Experts of a small language model.
Experts: 32 experts in each of 9 layers, 176 SwiGLU neurons an expert, 4 picks a token, a softmax router.
Below are experts of layer 3 (counted from 0) of a mixture-of-experts language model. Rows are named router (the router's row for the expert) and show model dimensions 256-383. Each number is 128 + 24 x the weight over its row's rms, rounded and kept within 0 to 255. Numbers have three digits each.
After each expert's rows: "comes after" lists some tokens at least twice as common just before its tokens as in all text. This comes from a sample of Wikipedia text that the model never trained on. Tokens count by the router's weight.

# expert 4
router:129143137095096164105100118134153167144145133069099140106136114107159114128083103117153072129133143096099138146090099147156152144149099158134154130132123120125096138092117152120132128151105099130125125140137118177156097148134138143131123107189144151090139155145064130168109095121117119083068122142121172126115143135095144135161126138136134179134107144152174121123101123097121082133144
comes after: "\n", " and", ".", " that", "s.", " as"

# expert 1
router:100094146099184160156160139104118122122146149128130136139096124141122098109118176159169167135104130119146115112119120151110139116136124176181130096107147103145103119132132163125139151111136143119111147090122157156143157065142124121157117166138096104144150173109156135155165110152101124131169133114153175112151078146118116154112165132187150102127138122121132141123137104109118129164108
comes after: " the", " a", " The", " his", " an", "The"

# expert 8
router:146133118122158128155093134121119104133127151109108129151113111117142105103106137132100143145160150152159102141107159136134155131141126137119083094140134103149169162136112133142142139080137110038145155119148110108101114132127136139157177082188088152138138153124121131104128100127088106084141146128161157086144107074127109137140155101147106125103135116135143075065168122118102146150108
comes after: " |", " the", "-", " and", " of", " de"

# expert 23
router:111115158099111133150093128162135130089134129151157098082129109110099130144140147124149150088113166157108103162138083107089100129168159148134106119160108143110137104128135121092104105152132116113127098145085136140090127185151154132114122097148132152144131117127160105104139103129150133091143100144121155135105112099122124136144103077194112172105135155149143154122159130143107115169146
comes after: "\n", " |", " =", " ==", ".", "==="

# expert 13
router:134131118110099129140104150117140165098107183142089176159165118104130078126118158101128103093118143132121143145102148104112156143140127132127125105110126114133152115122117132125104129138116134130141121098127140129143140141120114155113149181152120136109124148088130115179097110158142092152113143116125100121137132130153110160127142133117140158162082122103107115105120127081146118163117
comes after: "\n", "\n ", "\n   ", " Directed", "\n       ", " Apps"

# expert 26
router:106121153103175136162172126128155156092077093107136113160097133103095144121165120164108118124124100141143153107138108151124060150152129111125123117133141101073107092133103134120121145080122136083131103117130139116138094153164138145147132139166123162099112145140109148139136160116126165145107148154110131102118128112131130137130174138129137096147138139126119121174089122097151147073087
comes after: " |", "|", " Best", " V", " World", " New"

# expert 18
router:113131119117118103122096154155108130111126114082110165117102130109150120137096148192119126134154121159132080109116115135140147139141154137160147138133102114121134132152094148126144153136122189089159130138121147146131073145175161125128147091144158157120162140108136110115132096136083136123114123137150162104132145115138089164128113147146092097110107165070129120148098145121185110147119
comes after: " |", " a", " /", " two", " 1", ":"

# expert 29
router:083115124127111113110125108130121143096082149126098179109114109146083102135146120152137139158117110141103164124155099126144122113093112137142137102122141126048139145113140131105123141140151124064130107128159116146117138109130110122109125090146090105114105113153165140114113148119157114133158114128124150123151060097137093097136137130090100081117119105128123149124114163124110131121140
comes after: " was", " the", " is", " a", " were", " are"

# expert 2
router:133115105141140114112135108167099176112101146102093144169147107111128090083113157121146094126135174160132133121122115096217108142148104140180134133129153135108145130126131143114128120132116126142122137156144129128148149096128109146109097140109113113106120167131154113095107152167169182112144136135190126107145100123111136121119193126168076118136100121111125111125123152094159122139116
comes after: " ", " 0", " 1", " —", " 2", " 3"

# expert 3
router:104139127097153146179184141125150073182086107126088119141130130115118124147124097085115123142150193115155178118157141148161104169157129172131146088137105147123132112140062146120135128160144111136096129120097091171120143163126141081134118143097103141098106171093089146128144085144122130074115100123150121126161140134149127146105164140126161159177101078132117106104114142126150140161204
comes after: " is", "-", ",", " was", "),", " as"

# expert 14
router:146116132142105155083156163120120156169135119131121135116123119128160098134098144140136132106140116107095084137137141149092128092168078131172110095088105140137120119122127104138145159113148190107112109148153167095102112074145162123096156132168132110124084153102120122121179088126182116128117103160100102114161106155128153126159146132128094062157106124140150120080100097112156072111118
comes after: " the", " a", " The", " was", " and", " to"

# expert 10
router:117132146161071131089164097114126150125082138099139171119118148118100174150151118175135126143127156153091141196132152173104117105120160149141161124087127137144111150161134116127121112130163145112127096151161112120131143057109114156140129128142140107127144157111126168149145103148133125159125129154141127107139134138157086136134153132117112100130109108105157065096082108149118096137172
comes after: " to", " he", " was", " and", " He", " which"

# expert 16
router:100123136106138167126158111133105111126132131121146115162143097097079086138151123155120078144192102085157102128147139144112101130104065143127129143166130100133148136104149150175109151120135089140150124116141117130099140106167140100087157152118104087101085088121130107102127127136085177125105118152146139116145142122122125107127147132109090110163116082164130110172143123131116130130142
comes after: " of", " in", " to", " on", " at", " for"

# expert 5
router:146146175144110101100134111156144132168166107111128122133098105109119131162125187166133137099135119097132136126130143101121122134142137129149106124149171146142135082138156118153102087106132129119118181126098157113143127136146122167102119110166138115114132134167147091109103159151083152092114159137108142117117122113139169173123121124141120144113131128106118082127153120136148122123118
comes after: "|", " in", "-", "In", " In", " January"

# expert 7
router:140104108103124154100159164115146108137183146143106151123117105104154100122105178143131131144128138147098113106109144182150149113122152125145098124151139132128125117169087131182113112114124134120163079117169118130110094117114163128124136111173121134121107162113139119113161131116139135139131153110142135070144131107145144139180116114178115135132162104124109154136101118109127082129056
comes after: " the", " and", " a", " The", " his", "The"

# expert 31
router:143117170149141114131165088173124135128120136123134145104109127119162110160119136172181104090110125093125122154123142140075104191097134099117135129128134107126085098103094121127132096173109152123132100080152111113128176123120137099109098111135135147129097145125090145134142160146138126159091118154116097094119097114130149118135124137159104135129118075167147135109147107129164127077145
comes after: " |", "|", " United", " on", " New", "On"

# expert 20
router:121103101110144150088115145116123095160143104109119145087130094124150115123107168137117108157172100128170097136096168137112126157094110115116076130123123124114136121104086147155109158091122162120144097131159142102125127135179129135126174111167131143099116129126107157143135131137131137137124137098137177076113176088083097128182109136115110125182091121125119113111089093093101145119123
comes after: " the", " of", "-", " and", " by", "|"